Weights of a small mixture-of-experts language model, trained from scratch on English Wikipedia.
Experts: 256 experts in each of 13 layers, 64 SwiGLU neurons an expert, 8 picks a token, a softmax router.
Training: a variant of SOAP for the experts, 4040 steps.
Below are experts of layer 2 (counted from 0) of a mixture-of-experts language model. Rows are named router (the router's row for the expert), gate (a neuron's input weights, with its number), up (a neuron's input weights, with its number), down (a neuron's output weights, with its number) and show model dimensions 0-223. Each number is 50 + 12 x the weight over its row's rms, rounded and kept within 0 to 99.
Before each expert's rows: "gets" lists some tokens that make up at least twice as much of what it gets as of all text; "comes before" lists some tokens at least twice as common just after its tokens as in all text. This comes from a sample of Wikipedia text that the model never trained on. Tokens count by the router's weight.

# expert 192
gets: " ", "ing", "ed", " of", "s", "'s"
comes before: "1", "2", "3", " |\n", "4", "5"
router:51 57 45 52 65 45 51 41 39 74 46 47 52 38 69 33 58 44 42 55 51 47 49 39 38 30 77 54 54 53 63 36 43 57 54 66 54 55 44 46 44 64 43 38 52 46 57 35 65 46 47 70 57 41 57 64 37 66 56 57 37 70 30 48 40 38 72 45 45 38 48 27 62 66 66 47 61 68 52 51 36 21 62 26 28 51 32 51 65 63 46 42 62 69 77 33 62 44 37 58 50 66 52 61 68 44 37 57 69 62 54 32 55 43 55 49 39 47 46 60 67 50 64 51 27 60 70 60 41 66 62 41 45 49 61 35 64 58 67 67 56 44 39 63 44 52 58 38 57 42 72 76 39 48 41 42 57 35 34 69 49 42 47 56 45 57 41 80 27 63 43 50 30 39 47 60 52 41 59 62 56 67 64 42 41 58 39 36 67 32 31 31 49 57 59 55 44 53 38 41 60 61 46 27 34 62 50 55 59 55 50 51 44 58 56 55 28 45 53 63 69 40 39 67
gate0:33 41 63 37 56 30 54 61 52 62 42 63 60 64 56 32 67 41 39 55 66 54 56 39 50 50 67 29 62 53 58 50 46 43 63 73 45 42 33 71 56 46 65 52 56 20 52 39 54 49 49 50 36 23 49 57 34 62 34 54 64 52 52 44 47 28 59 67 46 38 26 36 38 46 31 28 31 46 36 63 41 53 61 47 58 48 49 48 49 57 21 37 44 47 53 54 40 55 41 34 53 68 43 72 34 53 51 67 52 52 63 44 33 45 52 48 37 23 41 75 40 61 45 50 50 59 52 71 54 31 35 37 65 66 25 42 33 69 51 45 62 35 39 57 43 54 59 45 34 52 33 37 45 52 39 55 57 35 40 39 55 52 63 59 53 68 56 66 45 54 49 44 50 48 61 58 39 35 38 41 57 59 53 38 51 52 55 49 31 45 72 69 44 58 57 37 40 35 53 42 46 27 64 39 38 79 65 51 52 40 46 51 48 58 70 66 29 38 37 78 64 47 49 40
up0:42 37 73 44 49 40 59 69 65 38 52 63 71 54 50 39 57 63 49 64 55 61 54 57 64 43 46 31 36 46 60 57 70 41 34 59 43 65 37 62 59 53 51 69 50 27 35 29 43 53 47 49 26 39 40 62 26 53 47 50 68 54 72 49 47 54 64 65 65 48 44 55 28 40 27 36 33 56 47 47 49 52 61 54 62 51 56 50 29 39 39 44 33 45 41 43 46 49 48 35 43 52 64 63 16 67 47 60 62 54 68 45 35 53 31 62 38 47 57 75 40 50 68 39 50 64 44 72 55 40 40 50 68 54 40 59 42 66 41 33 54 47 46 53 47 42 67 53 38 60 30 30 48 66 64 61 64 46 52 39 53 46 74 51 62 51 72 50 54 42 45 58 51 67 66 63 47 58 63 37 46 51 52 48 57 42 52 52 35 68 72 64 46 61 52 52 33 50 54 61 26 37 59 35 44 72 53 41 59 35 52 51 39 64 53 53 35 46 20 77 49 55 58 24
down0:70 62 46 67 53 49 24 67 56 41 59 64 64 54 66 54 42 37 48 60 39 50 37 58 51 63 47 42 44 46 42 50 60 39 44 49 51 62 52 63 58 31 54 67 39 31 67 46 67 37 46 63 25 49 36 55 49 54 47 47 43 64 52 51 45 47 60 30 53 50 52 54 47 56 52 37 37 55 41 57 56 57 49 53 66 64 45 46 37 44 53 52 13 54 66 69 50 40 37 66 59 63 54 60 39 59 60 51 29 45 58 59 52 64 38 54 36 56 31 62 65 62 38 45 63 75 34 63 22 48 42 25 51 37 41 49 52 72 73 36 58 48 43 63 46 56 51 58 89 61 37 31 43 45 36 52 61 42 41 47 26 54 51 41 55 48 34 46 39 32 35 38 66 26 36 60 48 68 44 47 75 49 44 54 66 59 45 31 33 60 54 61 44 55 48 51 61 52 47 33 20 46 49 62 41 71 62 54 29 31 46 43 73 42 44 70 47 69 53 42 54 43 51 56
gate1:49 41 40 54 68 59 51 56 51 49 43 59 50 46 40 52 41 56 62 57 61 54 58 56 62 59 60 65 52 47 48 45 60 61 40 49 31 57 69 54 69 27 35 34 41 40 53 38 49 46 48 52 63 38 67 26 32 42 76 32 35 28 37 49 65 57 49 22 51 46 39 55 60 56 47 56 44 65 53 43 53 31 57 66 47 29 51 24 79 61 65 60 45 58 53 48 56 56 48 52 48 64 60 47 52 63 24 47 48 52 46 54 50 30 40 53 60 60 56 54 37 54 57 64 26 42 65 60 42 30 47 62 70 55 70 48 65 33 73 63 44 59 40 45 49 54 62 62 62 53 49 60 47 51 51 58 53 37 25 81 26 33 27 51 46 54 63 44 53 47 33 32 54 48 37 55 45 49 31 63 34 53 45 42 50 43 43 65 46 55 22 49 64 57 74 35 54 49 27 32 61 32 68 27 53 41 50 26 40 47 45 25 33 52 52 48 29 53 51 36 61 49 50 42
up1:44 58 59 48 32 48 57 37 38 54 38 40 42 56 56 61 52 28 44 45 37 47 34 43 42 46 44 47 51 37 40 54 54 48 50 30 53 41 51 48 28 58 69 32 56 65 54 64 54 54 38 58 57 63 35 62 86 56 31 60 61 50 75 45 35 49 59 58 44 54 59 33 56 34 57 44 58 50 56 71 36 77 47 44 64 54 52 65 26 46 46 33 61 34 44 62 44 52 49 59 52 48 35 45 38 29 71 42 31 50 42 60 36 64 60 50 50 36 43 55 51 43 41 39 84 42 54 46 58 69 78 53 36 43 49 50 44 56 40 41 55 67 57 60 46 45 38 37 51 57 59 47 27 45 52 59 43 50 64 35 49 64 61 47 52 42 48 57 34 49 52 58 56 63 38 58 47 55 65 79 80 55 47 55 55 47 62 49 34 36 65 52 34 34 16 67 57 38 49 64 29 66 51 59 37 39 27 59 50 49 63 71 64 45 49 47 84 48 41 73 55 40 55 66
down1:31 47 47 51 58 45 45 26 61 49 60 66 30 75 56 37 43 40 46 61 31 47 45 35 78 35 42 51 56 55 46 33 54 40 42 47 48 42 55 47 59 60 61 55 36 56 55 51 52 52 42 54 75 61 45 73 57 56 47 41 40 55 48 58 49 32 38 43 46 45 49 48 55 62 77 58 40 52 59 58 61 61 63 37 24 39 51 47 39 62 55 53 29 54 58 67 51 57 45 59 19 76 51 73 39 43 65 64 53 62 32 63 60 72 56 65 40 66 41 51 43 36 66 62 75 67 70 41 51 20 59 35 31 53 48 55 53 66 53 72 29 51 33 42 39 53 34 46 53 41 32 40 64 48 37 74 47 49 35 28 64 42 47 35 44 43 49 56 55 30 58 40 46 47 44 51 51 66 48 58 43 71 43 66 61 49 62 46 77 44 57 42 39 64 36 53 37 39 46 53 36 38 39 65 66 53 52 66 35 38 31 44 56 50 68 64 63 27 55 47 48 49 50 40
gate2:50 47 66 56 55 60 51 73 46 59 21 50 47 31 41 38 49 48 41 39 58 70 70 50 72 56 40 43 60 39 48 61 50 67 51 58 41 46 39 45 70 64 62 62 51 55 44 55 23 64 53 42 63 40 54 50 37 60 73 44 38 72 46 49 44 57 37 44 51 53 19 30 51 60 41 61 51 40 37 52 45 57 61 36 47 47 29 40 40 39 48 40 26 41 54 41 43 55 56 58 57 56 42 28 49 58 62 49 58 51 71 47 71 44 50 68 45 57 58 35 61 56 78 55 54 56 47 54 54 41 39 58 45 44 74 37 55 74 40 59 20 60 65 74 53 52 61 26 40 34 55 65 60 47 46 46 52 51 58 50 33 39 65 56 26 43 52 55 55 56 52 34 70 38 30 53 50 60 47 38 63 54 42 35 40 60 44 48 51 46 62 39 39 63 61 57 40 41 68 51 46 70 75 43 44 48 65 53 78 51 58 38 38 63 41 46 27 26 76 62 41 33 63 50
up2:58 50 43 41 35 59 35 40 53 39 62 52 56 58 65 60 52 62 44 43 48 48 52 50 43 59 60 36 48 69 47 37 63 29 54 59 32 58 47 65 17 29 42 57 51 52 37 35 51 59 41 42 45 59 38 70 52 52 44 57 64 51 43 51 61 42 55 45 47 46 48 56 40 56 61 61 54 29 46 72 50 80 37 53 40 73 49 53 52 21 51 75 69 68 63 61 28 44 60 63 41 49 47 61 63 31 75 64 44 55 46 57 28 66 69 43 33 52 56 63 50 67 31 42 48 53 58 39 71 60 50 48 61 54 48 56 39 57 61 58 52 32 36 41 77 55 56 79 45 57 41 32 62 51 46 60 37 36 40 41 53 59 62 58 72 69 65 37 36 53 68 67 38 31 65 60 73 36 48 42 26 37 49 48 55 66 55 50 47 37 41 71 53 38 37 50 32 62 36 66 45 35 56 65 66 42 64 65 42 59 39 47 37 54 68 48 64 53 42 60 53 51 43 50
down2:53 70 54 62 45 45 54 55 53 43 63 52 37 43 52 48 40 40 51 59 45 60 65 34 56 51 46 59 31 42 64 42 77 73 65 41 35 59 40 62 61 39 34 61 55 49 70 40 59 54 48 30 42 56 55 76 30 55 62 42 68 30 56 60 59 40 45 37 78 34 20 79 41 30 56 61 54 55 40 55 68 62 47 45 49 35 36 39 62 55 49 53 60 60 60 59 70 46 40 50 54 63 30 65 54 65 55 55 67 70 79 62 43 56 59 39 59 52 55 47 51 59 52 46 49 52 43 71 44 42 50 49 60 58 49 47 40 57 45 23 65 61 66 51 67 58 47 58 53 53 73 46 50 65 57 53 58 62 32 64 40 67 60 40 54 32 32 72 56 35 66 64 51 66 52 50 66 39 55 50 46 38 58 46 51 52 48 46 23 41 49 48 53 79 36 46 43 46 45 77 72 38 67 61 31 30 45 57 38 52 58 51 42 45 72 50 39 40 53 31 37 40 66 48
gate3:45 51 36 52 73 62 44 33 66 45 50 43 49 46 47 30 46 41 54 64 57 39 39 41 53 26 34 47 45 21 36 20 42 39 44 63 71 63 31 33 40 43 63 51 57 43 50 71 47 53 63 54 31 67 42 73 48 49 54 59 59 45 43 57 35 44 52 65 51 56 48 43 54 57 41 43 54 56 57 46 47 49 54 46 37 45 87 55 56 51 67 49 43 42 67 67 54 29 34 38 70 52 59 75 52 44 42 46 40 60 46 31 53 39 33 45 34 61 48 53 57 37 56 45 73 60 41 54 58 32 56 44 50 46 44 43 47 74 40 62 67 55 43 33 49 54 21 53 30 60 50 64 43 47 75 53 56 61 48 50 66 47 54 67 56 52 38 57 61 43 36 62 63 30 51 43 52 67 63 59 50 60 52 60 51 49 38 42 56 17 41 42 72 65 40 66 52 63 64 56 46 69 47 58 67 83 60 56 33 58 48 43 61 55 63 34 52 42 58 43 56 21 27 51
up3:57 46 67 47 18 37 57 70 34 54 58 56 51 60 35 72 62 49 50 42 56 62 64 59 50 76 55 64 48 64 66 73 57 50 63 49 40 48 66 56 53 53 42 46 64 62 37 52 60 52 25 41 53 40 64 40 60 44 37 43 46 61 46 43 45 51 66 45 44 39 45 50 32 34 58 46 21 46 48 56 59 54 66 55 63 59 23 57 45 46 34 58 58 62 44 40 59 58 71 57 35 40 28 33 49 41 47 47 60 40 56 65 35 47 61 45 63 40 41 46 46 63 48 55 17 27 58 39 47 61 37 59 46 53 46 57 36 27 73 25 35 40 59 60 51 34 75 35 68 43 50 31 60 48 33 47 32 42 41 52 52 56 48 30 39 50 56 43 40 45 67 40 46 64 43 66 51 26 30 49 52 48 42 43 38 53 64 58 53 73 57 61 39 45 60 34 49 40 37 54 42 29 50 57 36 30 40 38 54 53 47 56 39 39 42 67 50 57 42 56 50 82 76 56
down3:32 48 28 52 46 44 45 48 58 30 65 32 35 52 43 53 37 23 35 41 32 34 58 40 37 46 58 54 40 57 24 50 53 63 41 35 33 66 23 48 57 85 51 56 57 55 39 30 71 38 49 33 56 53 40 38 40 65 63 42 59 58 46 63 53 29 64 47 49 34 28 33 55 43 47 53 49 57 48 69 67 46 48 35 43 42 60 37 48 58 61 60 49 47 28 49 43 45 48 58 48 50 62 44 48 61 53 45 38 44 45 50 52 53 44 41 63 70 65 56 61 40 40 43 30 44 45 50 44 46 63 27 40 60 47 24 52 44 63 62 30 30 58 47 76 78 55 56 38 54 41 51 56 43 49 25 63 34 56 40 57 67 23 49 48 52 62 74 42 47 63 44 45 44 46 51 57 47 38 38 45 67 56 69 50 63 70 49 33 48 55 37 47 63 57 44 25 47 45 49 48 45 40 38 64 47 65 61 64 60 76 54 58 51 71 52 32 52 66 49 58 38 32 72
gate4:46 63 76 46 45 56 56 54 59 39 47 60 64 54 52 31 47 46 49 53 45 44 57 57 28 38 48 42 54 36 56 53 39 39 45 78 40 37 41 72 54 38 46 74 56 49 40 25 49 50 52 40 69 32 58 42 73 53 60 48 63 58 31 62 37 45 49 48 54 71 60 53 43 35 52 42 51 55 47 48 53 73 76 78 60 36 52 67 53 33 32 50 29 56 53 63 54 56 46 66 32 72 40 62 65 53 38 56 73 63 52 27 85 55 50 52 54 50 46 48 50 65 52 49 29 66 73 70 65 45 46 57 41 43 39 40 62 38 60 59 54 51 54 59 51 52 31 34 47 41 54 32 33 60 52 32 45 52 69 38 33 52 41 41 46 55 71 51 71 43 55 60 46 62 30 30 43 61 50 60 35 43 79 58 64 67 46 29 32 43 57 50 40 42 50 47 37 41 50 41 53 56 54 25 54 66 52 61 44 52 41 56 56 36 35 57 39 43 26 33 51 36 54 62
up4:55 54 58 46 50 42 38 37 39 65 60 63 39 37 61 44 61 56 57 42 71 47 44 45 57 37 38 53 42 59 46 58 46 49 55 34 48 45 54 44 65 56 53 51 57 46 66 55 66 65 51 37 30 46 46 49 44 43 28 51 58 68 44 46 71 39 50 76 60 44 60 53 36 53 55 49 39 42 49 57 41 42 57 44 27 58 39 42 27 44 39 50 54 56 52 46 40 60 29 14 46 49 62 56 51 41 27 55 29 45 51 73 35 48 52 66 38 57 46 42 52 35 64 41 78 55 43 45 36 60 46 40 61 44 55 61 31 60 37 52 54 58 46 41 42 45 16 60 39 49 38 57 55 62 66 56 40 54 58 43 71 56 63 69 40 30 34 43 38 73 62 60 75 35 70 37 54 49 46 46 50 49 30 43 34 51 52 64 60 55 51 75 57 29 36 72 67 62 68 64 60 78 37 44 36 46 38 48 57 56 45 57 20 77 58 41 60 49 62 69 59 31 52 34
down4:37 63 44 67 44 57 62 48 41 53 55 40 37 38 58 62 56 63 23 48 42 51 43 32 57 58 67 36 24 56 53 37 46 29 37 36 78 55 54 54 44 38 27 55 40 54 57 54 40 61 42 43 47 55 61 66 44 56 59 55 56 36 65 49 55 78 36 42 40 34 56 46 60 49 49 73 53 50 37 61 61 66 41 30 59 73 19 62 66 42 49 62 50 53 53 54 54 37 58 57 42 60 60 49 51 55 27 49 48 37 61 60 47 53 58 40 39 60 53 28 58 53 50 48 55 57 44 61 63 51 63 57 58 26 51 60 65 59 37 56 40 62 53 44 46 60 43 47 40 83 69 50 34 44 43 51 45 53 27 26 50 37 36 72 40 43 36 46 32 68 45 55 44 33 63 36 49 86 57 37 58 58 47 55 54 33 43 83 48 44 50 45 42 47 33 67 67 35 39 33 44 57 54 43 34 65 63 41 47 54 41 66 46 55 28 49 66 54 61 77 44 46 41 61
gate5:46 36 42 37 64 68 39 59 40 46 27 50 62 38 44 73 58 58 41 56 47 70 58 35 62 67 46 51 37 59 48 79 73 50 45 59 50 52 33 55 54 30 35 37 34 48 23 47 46 38 55 49 55 48 52 50 52 71 61 45 27 66 60 57 68 51 47 28 46 56 53 27 66 45 52 63 43 53 67 33 48 40 24 47 40 33 49 24 60 30 74 46 62 40 38 41 44 54 47 39 61 71 55 46 44 58 54 51 47 48 60 51 46 35 44 44 48 58 64 69 58 55 58 38 50 54 52 37 30 48 43 71 52 72 68 40 39 42 34 58 34 52 38 61 46 63 51 73 52 44 52 52 63 46 46 26 46 44 44 55 38 42 49 54 59 53 61 49 53 35 37 18 56 41 38 33 50 56 45 56 71 45 61 59 44 39 32 51 55 72 22 34 58 54 57 44 47 33 56 33 54 79 46 54 40 73 35 51 64 54 50 61 59 44 32 39 55 75 47 68 50 66 46 45
up5:47 74 31 58 37 30 38 47 64 62 70 56 48 52 33 49 41 50 76 59 40 55 50 58 45 54 61 41 64 60 55 39 48 72 54 53 42 53 56 39 30 46 51 43 52 54 77 34 61 45 44 71 36 60 55 65 72 56 32 58 55 62 46 44 47 38 34 52 34 61 22 47 51 29 50 49 63 67 49 44 23 42 55 51 39 46 66 36 42 46 31 48 34 60 55 49 53 46 48 35 59 40 38 60 41 67 49 40 45 54 46 62 53 68 67 42 34 49 52 44 40 56 42 49 76 49 62 30 58 48 52 51 59 47 44 56 66 53 24 45 68 36 50 52 54 61 40 32 52 50 54 42 60 54 43 29 71 53 30 56 81 47 49 42 45 29 28 60 41 43 69 86 46 55 66 46 29 44 42 51 46 53 48 44 42 70 67 57 42 62 51 31 27 71 66 43 46 51 50 44 48 68 59 32 54 58 67 50 41 45 53 55 19 46 75 60 40 56 47 50 55 62 44 44
down5:56 57 54 61 25 52 53 46 56 55 77 68 75 49 66 44 48 36 62 72 52 65 33 70 57 65 73 51 30 42 72 53 60 48 29 70 44 49 64 44 51 54 24 49 48 53 44 57 63 57 68 32 62 50 47 42 44 47 40 53 57 52 44 41 62 41 71 35 74 36 51 62 50 70 67 46 78 39 59 55 49 60 57 39 26 66 47 42 59 76 40 39 69 46 82 64 45 37 75 50 58 65 66 56 67 65 62 48 32 46 50 47 67 47 46 32 50 33 58 32 62 58 72 22 52 58 53 39 50 54 71 58 48 51 59 47 60 42 49 59 62 60 54 53 40 33 54 55 44 47 39 48 51 50 38 56 37 54 50 54 55 52 57 50 62 37 44 51 35 88 74 59 56 60 35 66 48 40 41 28 53 48 57 58 61 50 50 42 48 42 44 48 52 55 62 66 46 49 55 56 62 56 45 46 54 30 49 61 45 39 36 61 55 33 54 57 53 70 45 33 38 59 46 57
gate6:36 56 30 32 53 35 54 45 63 51 29 44 61 48 57 43 46 62 49 62 59 41 70 63 57 31 72 47 42 38 42 70 50 46 56 46 30 57 57 69 64 26 56 44 46 46 53 48 63 51 40 61 62 35 61 40 31 47 71 52 33 48 33 34 35 43 61 42 43 45 31 58 55 51 55 46 56 56 70 29 79 62 47 39 37 22 37 50 54 55 53 60 54 63 30 54 62 49 59 50 51 63 55 49 31 45 41 45 63 50 63 51 57 43 40 46 60 57 57 44 73 46 42 50 35 44 59 49 51 44 56 72 47 62 50 55 76 28 45 59 35 58 48 58 66 57 41 37 48 50 58 54 52 28 50 27 66 52 49 45 37 46 52 44 51 53 78 69 37 26 44 58 47 34 51 47 40 52 61 53 59 37 51 62 54 44 65 64 36 49 29 22 39 43 54 56 48 16 36 23 47 69 46 15 53 38 66 55 51 50 64 67 37 45 47 63 27 54 41 50 58 39 45 46
up6:46 45 42 43 49 38 37 59 48 55 52 48 55 57 56 65 47 58 52 39 45 73 46 26 27 69 34 39 66 61 35 40 48 59 60 49 62 51 37 56 26 60 62 38 57 55 55 29 35 33 58 55 53 69 39 57 50 53 40 50 57 49 55 47 64 48 54 72 53 58 72 36 40 48 38 48 51 40 52 47 41 17 27 47 67 47 62 66 43 38 48 47 45 54 49 47 42 59 42 57 47 53 54 40 61 67 68 51 18 41 46 32 32 50 46 59 48 41 55 50 63 29 74 26 64 68 43 38 49 46 33 44 38 45 44 48 24 59 29 55 51 33 55 46 40 51 64 65 64 49 39 64 76 45 33 55 32 41 52 52 54 64 50 55 37 39 39 39 39 47 64 39 47 52 56 26 78 52 24 55 51 61 32 47 49 51 29 73 70 55 54 54 62 60 46 44 49 51 68 77 50 45 67 80 45 59 40 61 61 52 58 35 63 51 63 42 46 38 55 41 31 62 62 42
down6:45 52 37 50 31 54 38 46 51 46 31 50 29 39 52 58 43 32 63 52 54 55 59 39 67 42 53 42 43 44 87 67 48 74 49 54 48 58 42 56 63 44 63 49 44 50 42 67 38 44 51 76 49 53 78 44 48 49 60 50 49 57 66 48 42 63 59 64 44 38 54 42 40 40 46 30 27 54 55 57 64 39 37 35 50 42 46 49 43 73 38 56 44 59 39 44 48 59 48 63 49 64 45 63 37 41 35 41 26 61 37 30 39 45 57 38 28 70 47 45 44 45 45 35 36 54 55 60 48 50 66 47 50 53 36 50 39 66 46 64 55 57 42 44 27 44 66 77 59 52 57 49 46 71 43 67 58 10 29 48 66 69 35 76 30 35 46 63 46 48 65 50 50 72 44 58 62 36 36 76 60 55 46 71 57 58 35 56 52 36 45 45 61 63 57 27 49 45 54 59 60 50 47 44 63 77 39 48 50 49 36 44 47 30 72 51 39 59 31 34 34 38 47 51
gate7:61 46 41 55 45 41 48 52 42 43 50 58 39 41 64 26 42 56 66 38 31 40 36 57 69 43 47 55 42 60 45 28 64 50 75 59 46 46 43 48 36 73 25 59 43 56 48 49 56 51 56 41 52 48 83 49 51 53 60 66 51 40 34 48 55 52 48 37 51 51 29 61 45 32 48 37 70 50 44 46 35 54 59 42 44 39 64 35 62 52 54 45 40 57 53 63 61 47 53 43 39 48 42 31 58 33 31 49 50 37 75 77 53 46 58 43 49 57 59 64 05 41 60 74 52 67 58 40 56 59 46 42 47 43 36 55 46 57 38 61 56 49 52 61 57 40 53 21 40 52 60 45 53 26 46 46 69 17 32 64 62 34 40 62 47 43 34 46 57 39 51 52 69 60 74 39 47 50 63 40 56 45 64 66 48 47 64 47 57 17 38 36 51 31 53 54 65 68 46 57 57 53 59 42 63 52 59 27 60 41 48 20 54 38 54 43 48 47 70 28 63 57 48 35
up7:45 58 57 47 47 51 49 43 55 65 45 65 66 46 42 51 59 33 43 64 61 49 51 68 30 50 42 47 51 38 51 65 29 51 24 58 71 47 51 38 51 30 71 45 54 48 47 58 51 42 49 55 50 45 23 48 49 46 48 32 61 54 72 48 32 50 43 58 48 49 58 40 53 49 66 64 42 49 49 54 60 35 50 54 42 62 38 72 40 44 33 60 61 41 53 40 34 58 42 53 59 51 37 65 47 67 82 59 50 56 22 39 54 62 42 50 48 48 39 27 84 65 43 17 57 23 40 60 54 49 66 53 62 41 65 57 51 51 47 44 45 54 39 48 47 55 37 78 55 38 43 46 45 77 44 56 31 72 82 27 46 65 55 59 55 47 53 51 39 58 49 55 36 36 38 48 45 38 51 59 36 75 34 41 48 56 47 46 57 84 47 47 45 52 60 50 42 38 37 47 57 46 28 52 47 43 33 63 45 52 55 76 35 53 51 68 48 44 30 79 26 41 47 64
down7:53 49 50 49 52 44 49 49 44 62 44 26 42 79 46 51 72 38 59 51 41 58 75 45 42 53 60 27 62 62 73 48 34 51 54 19 55 59 63 38 64 64 56 46 45 51 53 41 54 55 42 70 71 29 41 73 55 60 48 34 52 52 51 21 67 44 38 58 45 43 57 35 48 56 52 41 45 47 59 48 57 42 64 58 55 46 30 34 27 59 55 60 26 61 47 42 62 28 52 42 47 58 33 49 49 56 64 71 37 61 42 53 41 49 64 59 45 42 44 48 80 46 31 46 51 47 59 55 42 59 69 35 57 48 30 44 55 36 43 67 72 48 59 39 35 48 56 61 46 46 57 45 55 23 47 45 48 35 33 33 51 50 43 48 46 62 23 50 31 39 36 71 37 36 62 65 45 70 44 43 43 42 53 71 68 39 49 62 53 51 44 40 46 53 21 43 53 49 61 44 68 57 46 68 43 65 73 43 47 50 52 40 57 72 38 57 37 68 69 41 59 68 33 53
gate8:48 48 29 56 69 39 54 50 58 50 26 52 45 50 47 32 57 62 58 65 42 43 41 35 52 50 56 60 36 69 56 62 50 25 45 46 67 37 32 37 61 62 59 66 56 36 47 44 59 53 66 69 52 46 70 61 44 45 35 56 48 44 47 63 58 39 64 36 55 68 60 34 51 46 39 73 52 54 67 39 20 50 28 65 35 46 63 57 52 66 54 50 54 50 54 43 46 36 45 46 50 46 41 30 41 42 20 53 68 65 43 53 39 57 65 55 51 47 62 38 54 64 45 47 51 46 30 44 28 54 51 58 51 56 52 39 40 81 68 58 50 74 41 28 37 37 38 55 63 43 37 77 63 41 41 31 55 66 39 61 71 47 38 42 48 51 63 57 69 32 44 51 32 60 58 67 40 52 38 56 67 29 18 44 44 39 39 52 46 50 43 81 46 63 42 51 49 47 46 43 71 51 52 44 50 57 39 56 56 47 50 63 54 45 68 40 66 71 64 55 78 41 41 42
up8:55 67 65 45 57 65 53 71 59 62 56 55 59 67 44 57 48 55 65 43 42 64 49 53 43 52 28 40 50 18 37 46 54 60 47 42 50 43 58 71 60 46 29 45 53 60 48 64 29 66 46 44 63 50 44 38 45 55 73 38 41 59 42 36 59 68 48 54 50 43 42 65 57 25 51 52 37 42 22 51 57 36 65 48 61 65 54 52 44 47 50 68 46 51 65 47 47 50 72 43 47 57 48 45 68 48 77 48 51 38 60 57 57 47 37 46 44 58 50 65 49 35 40 47 41 29 62 55 69 46 37 32 54 48 22 46 36 44 49 32 35 40 57 75 64 50 79 64 41 45 55 43 59 52 53 56 43 50 56 49 28 46 46 69 71 52 45 51 35 69 58 49 51 45 52 47 67 64 72 17 35 63 52 40 40 68 60 44 68 37 66 22 46 17 42 46 49 42 67 58 44 59 32 51 47 62 50 54 60 60 60 31 40 49 27 42 31 38 41 52 24 63 56 54
down8:50 45 51 46 59 51 32 41 48 56 51 58 47 31 31 56 57 43 48 35 34 40 42 55 31 47 33 51 58 45 44 65 52 50 37 58 66 39 60 43 73 48 50 22 47 68 39 43 46 50 53 33 58 39 49 45 80 55 38 66 51 64 55 21 49 59 52 41 30 50 70 50 40 36 59 53 43 48 41 55 34 47 59 39 59 63 65 40 56 68 28 35 61 70 39 47 46 51 40 41 73 60 45 59 50 44 65 30 43 62 70 43 54 59 49 43 52 62 75 46 47 75 36 55 67 61 75 46 54 49 48 53 44 32 60 35 62 64 54 41 39 49 59 36 71 65 30 43 67 44 37 54 50 68 53 71 45 41 65 46 49 55 74 42 50 59 69 56 64 61 39 42 49 49 47 53 50 34 53 38 67 56 48 50 46 46 26 50 62 54 50 55 37 21 42 46 41 25 19 53 42 55 59 48 31 37 64 35 44 50 65 61 59 79 34 49 35 38 55 58 67 50 34 61
gate9:46 56 44 41 57 26 48 56 53 66 43 22 60 18 56 55 42 36 62 43 37 40 49 54 34 55 61 58 50 49 61 41 49 60 63 43 61 58 76 61 45 58 50 43 53 40 45 38 58 55 54 66 56 47 58 42 64 45 41 40 50 50 54 34 27 54 63 54 53 31 53 52 29 38 56 44 44 57 52 40 33 50 64 39 26 42 64 44 51 55 54 56 44 55 60 52 26 62 46 58 50 46 52 44 34 41 42 60 66 63 55 32 49 55 52 25 43 40 49 84 51 52 42 43 41 42 58 48 64 20 33 45 44 21 63 72 68 56 47 50 56 31 42 58 55 60 31 72 41 33 39 44 42 63 63 51 52 56 32 54 39 51 51 61 35 62 37 32 35 64 72 34 43 36 48 65 60 47 42 56 54 44 66 59 53 50 44 14 55 50 33 75 51 61 45 44 70 65 32 46 48 46 47 71 40 51 38 46 40 61 48 30 36 38 45 66 33 58 45 82 48 66 41 57
up9:48 48 48 38 23 58 45 23 39 58 56 67 41 62 62 47 53 54 46 52 65 66 35 49 67 50 40 63 52 55 45 51 61 57 47 51 49 34 40 20 37 37 41 38 64 54 61 67 60 27 41 18 55 51 28 61 53 56 43 72 44 48 55 49 58 46 39 47 51 55 48 43 60 55 52 37 60 56 45 68 52 38 32 52 67 48 48 71 43 55 39 57 56 58 33 48 55 59 48 56 50 58 42 57 74 54 67 67 31 53 35 61 49 41 65 58 51 43 39 12 82 40 48 57 71 47 51 64 32 58 61 62 46 59 26 44 41 45 41 45 59 51 47 40 31 44 67 38 60 65 79 31 52 52 31 34 35 49 48 32 60 60 53 50 38 43 69 60 59 33 35 68 57 65 53 43 33 38 53 60 57 61 44 48 48 64 49 65 40 54 61 33 55 58 72 59 32 55 53 56 48 50 46 36 45 57 61 79 53 58 45 59 65 78 54 50 67 57 49 33 68 40 57 56
down9:52 44 60 35 52 66 23 60 26 32 40 50 25 61 40 36 49 61 39 60 31 60 53 61 53 38 61 62 18 22 53 45 23 69 65 39 60 43 59 33 54 57 62 47 54 49 41 52 69 55 50 63 55 43 63 57 56 52 50 78 40 22 44 48 56 34 54 32 51 50 61 56 59 62 43 60 59 38 52 56 61 71 50 46 60 52 52 52 42 58 41 48 50 34 60 45 47 42 68 70 61 28 40 45 63 43 53 39 62 67 45 34 58 47 48 47 65 58 50 49 43 65 58 63 57 36 49 47 40 51 72 33 55 53 49 48 87 58 63 44 73 50 55 36 48 46 55 34 62 46 42 61 58 54 63 45 56 47 41 51 75 34 60 39 29 43 53 56 75 36 56 64 52 50 41 59 67 51 77 42 68 37 50 35 40 58 45 52 54 50 44 69 42 60 82 64 42 49 43 55 47 65 65 44 50 66 35 71 67 46 50 47 51 46 56 46 49 55 44 48 51 29 39 76